Below are experts of layer 3 (counted from 0) of a mixture-of-experts language model. Rows are named router (the router's row for the expert), gate (a neuron's input weights, with its number), up (a neuron's input weights, with its number), down (a neuron's output weights, with its number) and show model dimensions 0-159. Each number is 50 + 10 x the weight over its row's rms, rounded and kept within 0 to 99.
After each expert's rows: "mostly gets" lists some tokens that are sent to it at least half of the time; "comes before" lists some tokens at least twice as common just after its tokens as in all text. This comes from a sample of Wikipedia text that the model never trained on. Tokens count by the router's weight.

# expert 1
router:54 55 58 54 39 50 62 40 58 68 45 64 50 42 46 44 41 46 46 55 54 65 45 75 42 51 44 55 55 44 43 50 56 58 43 45 59 49 43 65 58 53 66 47 41 55 53 48 49 56 48 68 40 50 45 61 61 42 39 46 44 41 37 29 40 42 43 40 55 48 52 58 60 42 50 40 35 39 65 46 40 47 36 41 31 39 45 58 35 47 47 59 49 19 53 67 53 62 45 63 46 44 52 49 54 50 31 57 62 57 46 45 36 54 52 46 47 56 41 48 51 31 81 55 41 38 48 49 62 43 62 39 54 53 68 42 53 59 42 44 40 50 36 47 73 47 71 37 51 64 62 43 39 38 51 52 76 49 57 37
gate8:26 61 47 42 52 52 42 41 50 52 55 36 43 46 65 31 53 53 36 50 48 40 52 42 45 51 60 47 44 41 55 48 57 54 34 38 54 42 56 63 62 48 51 57 71 40 45 46 65 51 43 68 67 46 56 59 46 47 55 52 59 55 48 31 46 56 41 40 61 54 36 49 42 45 38 53 54 51 40 53 54 34 47 60 51 61 42 47 37 44 50 46 50 42 50 59 58 59 61 63 67 52 45 46 47 46 50 72 42 60 48 52 47 53 56 54 33 41 49 59 53 33 61 32 34 49 40 64 51 49 50 57 55 59 34 48 63 61 35 61 50 48 39 61 60 52 53 56 49 37 52 67 49 65 36 31 60 52 25 62
up8:63 53 50 60 43 67 47 49 39 45 58 52 63 18 45 44 53 50 59 63 55 31 46 46 52 51 60 76 59 51 34 48 51 57 46 41 59 47 50 57 35 53 66 64 63 52 41 48 48 58 66 63 38 53 58 42 44 72 51 46 60 68 54 60 45 48 46 49 40 36 46 63 55 55 48 53 54 50 51 51 74 65 42 58 35 41 48 53 49 43 49 67 65 55 48 53 61 32 67 54 57 46 58 49 52 49 42 62 54 38 34 36 50 77 57 39 48 61 73 52 66 51 45 52 51 27 55 41 42 56 48 71 63 39 62 44 41 39 55 52 46 70 42 59 51 58 51 43 56 57 58 64 47 56 36 62 68 64 32 60
down8:64 54 47 37 68 46 63 73 40 57 41 60 59 67 45 65 68 60 42 52 49 55 37 61 59 59 58 52 54 46 48 46 49 40 40 45 56 33 37 46 51 63 62 53 54 42 49 51 50 29 48 36 56 66 51 58 20 57 43 60 38 31 51 69 58 52 55 62 56 47 49 35 54 42 51 55 45 54 44 56 68 47 48 49 52 59 27 70 61 49 61 43 37 51 51 39 47 53 47 44 57 42 60 46 56 50 65 53 58 60 55 46 65 70 54 57 46 42 41 64 32 56 61 57 57 64 52 42 42 32 56 49 59 45 33 48 62 64 41 63 57 24 46 54 45 48 47 42 59 34 58 56 36 59 54 56 49 44 48 40
gate9:67 45 39 33 50 74 49 51 61 42 33 49 31 44 44 36 48 72 42 57 57 57 38 44 51 55 45 52 62 54 65 54 39 43 58 43 58 55 51 45 51 69 68 40 49 58 53 59 51 39 57 55 56 51 46 47 66 62 37 54 41 45 32 68 40 59 40 62 37 51 46 57 50 63 55 63 58 38 67 45 52 60 45 68 49 51 34 48 75 70 56 53 59 55 54 58 31 51 51 40 55 45 55 32 41 37 52 25 52 49 58 37 32 38 52 53 46 47 49 55 54 49 58 50 49 36 42 69 51 48 50 55 51 63 52 61 38 52 46 61 42 37 62 66 42 51 39 52 55 22 60 58 56 41 54 62 66 56 52 48
up9:38 59 42 54 43 30 59 36 40 38 53 45 37 45 45 59 62 55 54 45 49 56 51 47 51 45 67 38 51 52 40 44 45 60 53 57 57 54 64 54 56 44 60 48 58 63 44 53 41 45 59 43 33 40 51 40 48 47 64 57 57 49 56 56 49 41 43 63 52 57 60 73 37 47 51 50 45 61 46 49 50 41 38 44 53 58 55 52 41 49 40 64 46 57 73 47 68 56 37 54 46 64 52 69 48 67 49 56 62 59 49 54 50 69 52 43 63 37 60 57 65 45 44 45 43 52 73 52 36 34 44 48 51 38 39 44 50 54 39 44 64 44 46 49 43 46 51 63 48 62 36 40 25 47 57 45 44 48 32 47
down9:65 46 47 32 45 57 57 47 59 53 71 52 57 53 41 67 56 41 58 56 71 52 57 43 47 52 55 59 53 48 43 32 50 59 41 48 38 51 30 47 52 60 56 52 40 55 26 59 47 37 55 63 54 62 52 56 46 64 55 82 47 43 57 60 38 51 56 58 54 39 58 61 55 63 46 60 56 56 58 71 45 59 60 58 37 62 50 47 55 38 80 41 62 45 43 49 43 41 54 36 34 42 53 31 48 47 29 44 57 35 51 57 50 56 55 48 58 49 47 55 51 69 57 37 58 52 66 54 50 48 61 48 53 34 54 56 38 56 54 50 43 52 56 55 56 37 51 50 46 57 57 39 42 49 54 59 69 55 59 54
mostly gets: "==", " =\n\n", ".\n\n", ").", "_{", " ==\n"
comes before: "1", "0", "9", "2", "8", "5"

# expert 6
router:43 64 39 51 52 49 63 65 45 53 50 45 39 38 54 48 48 43 64 58 57 40 53 56 62 56 52 47 36 36 45 45 50 52 55 57 47 61 40 38 56 58 61 66 51 43 48 45 47 58 55 59 33 54 65 49 57 42 51 53 66 67 34 49 49 52 54 65 44 44 63 66 31 62 57 59 78 49 49 34 50 58 34 65 53 70 44 72 65 44 45 49 58 50 59 50 58 48 57 56 72 63 66 32 42 37 54 40 33 78 55 53 56 51 56 64 60 61 45 47 62 56 52 64 54 42 54 50 38 51 37 63 35 41 46 55 55 52 32 51 49 55 53 59 40 57 56 41 36 50 51 69 55 39 58 49 50 52 36 50
gate8:45 46 57 26 58 69 48 61 46 48 42 43 47 57 43 61 59 39 46 54 61 47 59 44 62 44 54 64 43 61 38 60 61 52 57 48 59 48 25 52 45 43 55 58 66 49 55 40 65 43 35 55 32 54 57 40 61 61 44 62 34 37 46 45 60 56 30 52 44 42 56 33 51 37 50 43 64 46 58 44 53 66 38 65 37 55 35 38 49 46 56 43 47 54 52 45 54 56 61 44 43 36 72 56 45 44 50 71 65 53 46 45 53 36 40 57 51 64 52 58 47 64 72 45 62 56 45 47 46 48 58 35 40 43 24 61 42 38 59 54 52 67 80 40 45 40 62 36 60 49 30 60 41 38 61 37 55 50 48 62
up8:40 63 45 54 58 45 71 61 57 42 46 41 47 58 42 48 44 45 52 51 32 59 47 48 47 55 48 52 48 47 45 62 48 75 43 52 62 47 42 42 52 45 64 42 59 32 46 57 63 56 40 46 44 53 47 64 49 49 49 41 50 65 28 39 40 49 43 56 67 54 47 58 87 46 64 55 43 52 51 42 58 50 53 32 30 50 42 50 53 50 38 46 39 44 71 49 37 49 57 56 47 53 51 51 68 50 63 68 72 65 44 56 53 45 48 56 55 52 68 52 48 51 58 50 53 62 48 49 49 75 52 46 55 51 42 62 56 28 63 51 55 49 46 42 35 33 39 56 52 59 56 54 46 40 53 42 45 38 40 68
down8:65 52 67 44 53 46 41 60 39 52 66 38 46 47 58 70 63 49 62 52 37 56 44 75 51 55 65 33 46 55 61 47 41 45 56 61 28 72 55 51 41 75 45 50 57 46 64 36 61 39 42 47 36 62 44 43 53 45 55 53 43 52 31 46 27 32 42 51 43 49 66 40 61 43 52 37 55 39 40 33 55 55 65 45 43 48 39 47 56 49 43 60 45 55 43 50 53 47 49 31 67 41 50 43 60 50 38 37 67 70 45 38 76 61 44 53 48 47 49 52 46 34 54 41 53 33 57 63 58 37 50 56 56 69 52 61 69 48 36 60 56 64 32 63 57 50 57 61 74 43 58 48 53 34 36 43 45 44 44 64
gate9:55 32 46 58 49 21 38 62 61 71 51 51 60 62 45 68 63 56 50 51 41 60 47 35 52 72 55 48 55 50 43 57 34 51 38 41 37 67 40 21 48 41 32 54 60 48 54 40 28 64 45 53 52 34 38 48 43 66 41 56 50 53 55 55 35 54 47 41 54 49 67 60 44 38 51 48 47 54 41 57 36 66 40 23 32 46 59 38 69 52 29 62 58 58 46 42 44 49 41 54 52 42 55 50 61 53 77 50 46 44 52 31 53 53 44 54 56 70 54 48 46 62 41 46 41 43 54 41 49 49 47 58 51 40 51 53 47 56 55 38 36 47 68 52 56 34 42 50 44 64 45 44 56 35 61 47 48 42 45 62
up9:55 63 42 42 44 58 46 53 38 44 70 61 48 48 59 43 43 78 43 44 49 47 44 67 48 46 66 52 69 46 43 47 61 52 65 34 43 53 49 35 48 45 60 48 38 60 51 34 65 50 43 50 41 66 40 61 48 64 52 39 72 60 53 57 54 44 46 57 54 58 49 49 39 44 52 40 56 63 63 73 52 46 40 39 57 73 63 53 59 64 24 72 55 65 42 62 57 36 50 31 63 50 47 57 45 43 47 59 66 42 45 48 53 66 55 72 54 64 57 59 46 57 63 45 39 44 39 45 66 57 66 47 48 66 53 49 31 36 41 62 48 61 44 42 49 53 40 33 55 36 75 34 53 45 42 43 41 49 64 50
down9:41 53 56 59 36 60 60 23 45 68 52 60 40 43 41 41 49 55 51 32 44 47 50 43 33 37 48 41 47 52 63 31 32 54 43 38 63 57 46 71 45 51 52 40 43 51 46 57 43 52 41 66 60 43 54 54 42 56 43 52 32 60 35 40 64 40 42 48 45 52 47 56 57 51 37 49 35 48 41 46 40 44 48 39 37 58 66 53 32 32 58 43 46 66 38 55 56 43 38 54 63 49 38 46 54 55 40 30 46 40 79 51 53 50 46 48 53 33 49 42 47 49 57 56 43 51 39 59 38 30 52 29 65 46 37 40 43 49 23 49 83 28 57 45 43 63 48 59 48 49 58 50 52 48 49 51 40 57 44 38
mostly gets: "′", "%", "°N", "°", "°W", "″N"
comes before: " |", "0", "3", "5", "4", "."

# expert 7
router:62 50 36 64 53 41 34 39 40 45 72 30 59 42 60 61 65 69 36 48 56 49 44 63 52 51 45 52 36 52 63 58 56 46 61 42 60 45 51 60 42 61 50 45 52 43 60 49 47 39 35 47 63 61 39 42 41 48 47 45 52 31 54 54 48 55 57 34 46 60 72 40 49 47 52 47 46 48 56 63 46 58 52 37 69 52 58 68 47 36 41 71 47 50 52 47 46 52 62 37 44 53 66 54 39 62 41 38 47 38 62 33 54 64 34 43 48 58 46 50 17 46 51 49 36 56 68 59 57 37 74 44 46 58 49 39 62 50 56 50 43 43 37 28 49 61 49 53 45 68 65 47 61 60 40 56 53 47 45 32
gate8:49 44 59 42 49 43 47 57 51 61 65 50 57 70 56 58 32 68 49 66 71 36 51 57 54 60 48 49 50 53 50 45 52 55 28 50 66 43 52 58 48 49 54 55 61 28 35 38 51 45 46 64 55 49 51 45 43 60 57 53 59 49 49 57 42 65 49 52 58 36 31 41 32 49 59 46 50 52 46 51 61 64 54 47 58 60 49 39 57 59 50 52 49 53 26 50 49 36 60 48 62 55 52 44 56 47 42 57 52 52 45 44 49 46 65 54 54 49 35 50 52 53 54 51 51 35 46 41 50 38 25 62 66 60 45 44 62 60 45 67 41 38 50 59 50 45 62 41 54 41 43 56 36 38 57 71 34 48 51 57
up8:47 43 56 58 64 52 39 42 47 51 62 46 30 57 41 57 49 46 38 43 61 50 57 43 59 43 45 49 52 31 53 45 53 62 53 37 38 63 56 46 41 57 61 53 46 61 68 44 52 38 62 83 40 42 44 59 49 50 51 49 50 70 46 51 46 49 35 41 66 40 53 35 57 33 80 33 39 63 30 46 36 40 64 51 40 49 69 34 50 54 46 56 43 62 44 52 55 48 49 53 43 41 52 54 43 54 45 28 24 59 34 62 50 63 54 52 47 35 38 41 53 57 51 54 78 61 58 55 67 68 56 52 54 67 57 54 58 65 50 46 49 54 43 49 50 62 49 49 51 49 44 57 44 51 64 47 58 47 50 53
down8:68 59 48 36 38 31 41 57 48 47 37 67 50 57 32 65 53 31 63 33 58 55 43 53 70 34 45 56 56 40 47 43 52 59 60 31 61 50 47 36 62 45 63 56 54 75 52 45 71 38 47 49 65 54 55 46 37 62 61 61 51 59 69 44 49 53 60 56 47 43 57 67 38 43 48 48 41 62 42 42 47 52 51 42 50 50 57 55 59 52 41 59 38 46 57 40 34 60 56 56 43 43 34 46 44 54 44 37 43 63 48 58 63 46 49 51 51 51 37 62 66 52 42 40 55 44 44 34 57 48 61 36 42 38 41 50 60 49 61 22 33 60 43 53 46 37 46 55 73 47 44 72 41 52 69 48 45 63 48 55
gate9:60 52 39 42 65 54 57 37 55 47 60 37 43 60 42 64 30 63 58 59 64 51 33 36 67 46 64 68 47 40 46 49 50 53 58 40 31 43 64 41 33 46 39 28 51 47 44 51 69 47 62 35 60 57 61 44 33 28 60 48 43 34 76 47 60 53 34 52 62 45 47 45 54 33 34 48 54 44 56 45 49 62 43 57 57 65 51 68 51 43 53 52 57 42 51 36 48 50 50 52 41 53 45 45 30 69 58 40 40 48 54 61 38 49 40 50 42 64 52 56 51 46 58 46 58 52 69 62 34 53 45 68 43 40 55 34 34 33 47 46 52 51 38 44 49 51 40 49 58 40 52 38 61 59 50 58 51 43 50 25
up9:67 46 38 51 53 60 46 35 38 53 57 33 57 51 62 55 61 45 35 48 65 57 45 55 61 45 51 41 62 59 33 54 44 67 44 34 64 48 38 41 58 49 63 32 37 33 54 43 40 42 54 54 72 60 59 51 38 38 55 56 37 48 63 62 23 44 62 43 50 59 37 36 56 46 59 40 47 52 65 72 41 71 60 55 52 38 50 48 37 55 69 48 47 45 74 50 51 52 68 32 42 51 62 53 52 45 42 58 44 58 60 28 64 38 60 51 48 61 37 48 57 51 52 37 42 55 40 47 52 51 44 58 72 32 37 52 48 47 34 59 52 52 24 40 65 48 46 57 51 53 59 55 57 66 53 49 46 55 48 54
down9:45 47 52 52 62 62 55 57 50 47 41 16 66 55 52 42 41 40 74 47 49 76 60 71 38 41 54 42 63 40 52 54 45 55 45 60 64 43 51 51 47 33 53 40 55 57 52 62 52 46 41 44 43 44 47 50 47 51 46 29 38 59 43 61 59 34 40 34 51 46 66 69 55 63 52 33 39 51 60 48 34 60 53 60 43 54 48 65 59 53 46 48 51 42 50 41 47 52 48 50 43 36 44 47 63 56 65 52 46 44 43 42 42 25 45 44 56 45 49 42 49 35 55 53 57 46 47 56 25 41 43 47 49 62 52 45 55 42 48 68 33 52 57 42 73 42 31 43 44 62 49 67 55 56 31 41 54 56 66 55
mostly gets: " September", " October", " December", " May", " November", " January"
comes before: " ", ",", "–", ")\n", " September", " March"

# expert 4
router:49 54 28 56 46 64 46 41 65 50 44 51 51 43 60 49 51 47 57 50 56 42 40 52 61 53 44 51 56 60 56 55 40 43 55 47 26 48 70 47 55 76 38 73 53 54 69 11 64 45 47 49 50 46 62 52 53 35 56 55 50 55 45 42 52 55 52 62 44 43 48 58 44 57 66 75 61 45 43 42 49 49 54 52 55 65 55 50 50 51 54 42 47 42 48 54 47 54 49 52 54 61 47 40 69 54 51 45 49 61 50 54 35 50 40 62 61 59 56 31 52 54 38 34 41 48 59 44 36 35 63 49 39 41 32 50 60 44 45 76 58 64 53 49 50 62 44 52 62 46 57 33 56 34 62 65 47 60 52 41
gate8:43 47 57 56 54 56 54 45 42 52 72 46 57 39 22 42 55 74 74 54 49 31 60 52 39 42 52 42 33 48 59 63 39 43 61 46 52 39 39 31 44 42 44 60 40 49 51 58 44 44 55 45 50 63 44 50 37 42 38 35 39 46 63 51 36 49 72 32 50 65 41 39 56 40 36 49 48 43 42 72 49 27 50 42 55 43 48 53 46 38 50 62 51 55 68 55 57 45 55 54 47 32 58 42 44 50 49 50 40 50 58 54 35 44 62 51 39 33 46 54 68 56 39 46 50 41 46 40 47 67 64 80 46 62 50 18 46 60 48 37 54 54 39 34 59 50 51 57 56 51 61 60 64 58 45 46 44 34 38 52
up8:38 59 43 45 44 41 40 44 55 39 56 48 59 37 38 46 42 49 38 58 66 66 30 46 64 36 49 32 60 53 41 46 49 65 31 62 59 61 42 39 47 39 51 53 49 65 43 33 49 51 39 42 51 47 43 53 43 64 49 58 54 34 49 47 48 65 54 73 65 40 43 38 40 44 44 45 34 42 51 56 40 38 51 59 48 47 49 37 63 61 64 50 58 45 55 45 50 53 37 34 52 35 50 47 34 50 64 55 53 18 35 43 52 57 51 52 44 61 63 42 34 34 60 50 66 23 32 48 43 55 39 33 44 53 53 53 49 47 43 49 65 64 65 53 54 67 52 61 49 49 55 53 25 41 46 62 52 33 48 28
down8:45 56 32 50 49 48 59 42 63 58 46 40 60 64 28 48 64 52 37 51 41 54 52 53 52 45 37 60 61 43 54 45 38 49 42 41 66 37 45 69 55 36 43 49 30 44 50 48 52 46 52 46 71 53 40 66 55 54 45 42 58 61 28 60 64 54 50 50 64 44 51 52 46 44 54 47 48 59 52 31 45 33 56 37 35 62 45 34 29 46 31 57 55 50 46 45 54 58 44 48 52 54 38 69 45 52 52 46 40 40 39 54 46 57 36 68 56 50 59 55 40 45 49 52 50 55 59 47 47 49 48 58 45 42 39 52 39 40 42 53 60 37 46 50 44 47 42 49 63 66 56 72 42 59 62 36 53 72 50 54
gate9:55 63 47 54 59 55 37 62 30 48 48 70 38 45 39 64 41 58 60 60 40 52 37 46 50 40 76 60 45 54 49 36 36 43 55 45 48 39 60 47 52 60 39 43 54 60 70 77 39 56 66 51 49 45 47 54 57 45 42 55 39 51 55 38 52 41 69 57 39 62 65 62 60 57 41 60 42 56 52 43 59 51 66 69 56 40 28 47 60 42 37 66 31 64 59 53 46 43 47 46 47 34 56 52 47 45 53 41 55 70 52 66 79 40 44 40 60 33 42 73 58 54 50 56 48 60 51 51 45 50 37 44 50 39 44 65 54 32 38 39 55 57 45 53 62 58 49 44 63 48 34 50 68 61 45 61 39 61 38 48
up9:54 41 38 52 52 57 54 60 68 38 70 56 27 32 38 45 63 52 40 66 37 38 60 29 52 42 36 50 53 39 46 68 62 39 52 61 69 50 56 48 53 42 50 44 55 48 41 52 52 39 38 59 49 46 50 65 56 67 44 52 47 56 51 60 57 51 69 17 55 47 49 35 37 60 45 57 47 29 36 45 47 49 52 40 42 44 61 56 52 25 48 46 52 46 39 43 46 47 62 52 41 58 47 49 48 48 59 56 49 57 44 60 52 45 46 56 37 63 40 51 43 57 45 54 46 62 49 74 47 55 58 66 57 45 42 74 46 69 45 53 54 39 52 59 52 45 44 57 50 48 51 35 66 47 40 59 59 42 60 45
down9:53 46 61 44 60 43 42 46 55 54 53 39 59 53 43 46 57 54 47 58 38 38 59 44 46 40 49 46 62 52 49 34 62 45 46 42 54 56 49 42 59 64 31 31 46 65 42 66 54 58 51 53 47 49 50 57 41 51 54 56 51 66 45 57 61 33 58 58 59 53 62 61 48 45 57 41 52 35 65 30 60 53 54 55 49 50 49 35 47 56 51 43 45 51 52 28 47 55 50 59 62 48 47 62 61 62 44 58 38 43 51 71 44 43 46 55 45 53 47 35 34 49 38 56 58 53 53 54 40 61 50 66 38 46 40 64 58 48 47 73 44 50 52 56 48 48 64 60 51 43 47 50 50 47 52 52 71 44 84 50
mostly gets: "|", " ·", " Total", " Cup", " high", " MPC"
comes before: " ", " |", "-", ":", "|", " |\n"

# expert 0
router:45 48 58 64 49 32 56 45 44 57 49 46 61 72 48 40 38 48 44 44 48 67 57 30 37 32 60 45 60 41 51 49 38 56 45 43 50 52 46 54 55 51 41 36 45 41 40 63 56 58 46 56 66 47 41 49 60 69 51 54 43 42 54 48 53 51 39 57 68 76 28 56 55 40 51 37 50 54 50 73 44 45 47 41 40 53 51 71 31 56 59 83 62 58 46 43 41 38 14 46 53 34 38 51 51 50 61 45 46 25 48 56 58 45 50 25 46 47 54 51 68 40 55 45 61 60 63 42 60 69 46 45 47 51 53 47 51 57 60 51 54 31 62 28 58 37 53 59 35 37 52 50 38 44 41 50 38 34 52 68
gate22:57 55 19 58 49 38 56 59 47 47 36 47 45 54 56 55 71 49 49 51 64 57 45 51 75 63 38 41 64 40 30 47 44 56 63 59 69 58 59 52 47 47 45 41 44 57 37 45 58 41 42 32 44 59 47 46 57 58 53 62 32 37 51 29 32 45 64 39 77 59 38 42 55 47 57 54 49 53 54 49 47 48 57 27 47 51 52 62 52 44 42 52 59 55 31 54 41 65 53 53 58 47 53 49 59 55 50 63 66 34 43 51 78 59 66 38 56 38 46 50 60 37 48 48 40 39 57 46 56 43 39 40 43 52 54 51 40 59 42 38 28 49 46 28 37 43 60 59 50 49 37 59 44 35 51 43 45 63 42 42
up22:53 67 68 39 35 50 35 37 46 46 58 40 52 51 33 75 57 45 50 64 35 56 52 35 48 48 49 51 34 53 59 57 47 33 42 22 56 40 51 46 58 41 40 51 48 51 60 43 48 40 50 59 56 64 50 49 43 44 67 39 42 35 61 55 57 47 66 40 43 45 59 38 59 53 58 45 54 44 73 44 49 50 65 49 51 56 69 47 53 37 45 39 39 60 47 53 58 41 45 54 53 51 51 76 68 57 46 48 59 46 56 59 53 49 37 49 46 49 49 49 42 54 72 54 53 37 37 43 52 40 39 43 53 57 50 70 40 51 56 39 46 50 63 43 40 61 49 50 49 45 61 60 76 36 63 46 61 37 57 44
down22:45 56 36 47 44 53 36 37 51 60 56 40 42 47 57 47 54 58 73 49 39 72 58 53 40 52 51 50 70 43 68 46 61 42 33 62 60 64 55 55 56 47 51 53 54 40 53 45 48 40 53 49 71 48 44 58 47 43 44 75 43 46 45 70 53 63 55 35 47 41 33 72 44 60 36 60 54 61 35 61 40 49 51 49 54 62 60 51 57 52 83 36 56 38 46 45 49 60 43 54 57 46 55 42 36 48 61 49 70 52 48 61 56 63 51 61 41 40 57 46 55 33 62 50 49 53 68 50 49 60 57 62 46 40 38 40 39 55 64 64 65 61 30 61 45 47 53 57 61 57 42 48 43 57 41 32 41 49 62 46
gate23:51 39 51 49 66 50 46 52 41 39 29 55 52 46 47 53 38 53 55 37 57 38 43 45 70 43 32 49 53 57 38 49 48 48 32 49 36 68 64 49 44 45 57 43 60 51 46 35 31 49 54 56 40 64 52 49 60 51 44 51 43 48 66 48 56 37 48 46 32 39 51 38 57 46 53 50 49 43 40 52 55 49 36 46 48 43 53 55 46 40 41 38 51 43 62 42 53 37 61 54 53 36 60 40 35 49 53 48 38 68 40 21 40 57 62 50 49 31 62 37 40 39 61 42 51 45 47 54 41 39 61 61 33 61 41 55 32 44 39 32 72 41 64 64 42 44 51 59 71 55 62 58 45 60 45 42 50 48 50 46
up23:72 60 63 62 42 41 67 45 53 33 79 67 49 49 56 49 56 37 61 51 60 55 43 60 41 60 53 38 65 48 47 67 43 62 40 35 70 47 42 37 59 55 53 57 49 51 46 60 44 51 39 56 45 25 51 47 57 58 42 44 52 74 49 39 51 49 42 38 55 43 61 51 45 69 55 35 65 42 44 47 59 53 57 62 56 46 47 50 34 59 52 51 29 68 38 52 46 42 42 65 69 35 48 44 44 31 36 44 55 53 59 68 56 47 37 50 34 59 37 69 70 67 73 55 52 56 60 63 51 45 41 68 61 60 46 48 53 45 62 41 42 50 72 47 47 53 49 59 53 45 48 45 52 48 60 46 49 51 53 60
down23:43 32 47 60 68 38 45 53 63 46 50 50 51 45 67 43 56 58 53 65 42 67 55 58 48 53 64 46 41 44 62 58 55 47 44 54 40 36 54 59 41 59 42 54 55 47 55 52 51 61 57 35 56 48 57 48 56 49 50 48 64 66 33 62 39 51 43 59 48 50 42 51 53 54 49 60 59 51 43 40 38 43 55 50 59 63 39 56 72 67 46 67 39 44 50 51 48 52 43 45 51 43 39 42 62 39 41 53 59 52 71 71 45 52 55 66 56 57 34 46 32 41 51 60 51 50 50 54 72 55 61 38 56 60 52 40 62 52 43 54 35 65 47 50 42 36 58 40 45 40 36 54 72 55 50 51 47 50 46 35
mostly gets: " has", " with", " after", " been", " have", " they"
comes before: " the", " a", " to", " his", " The", " which"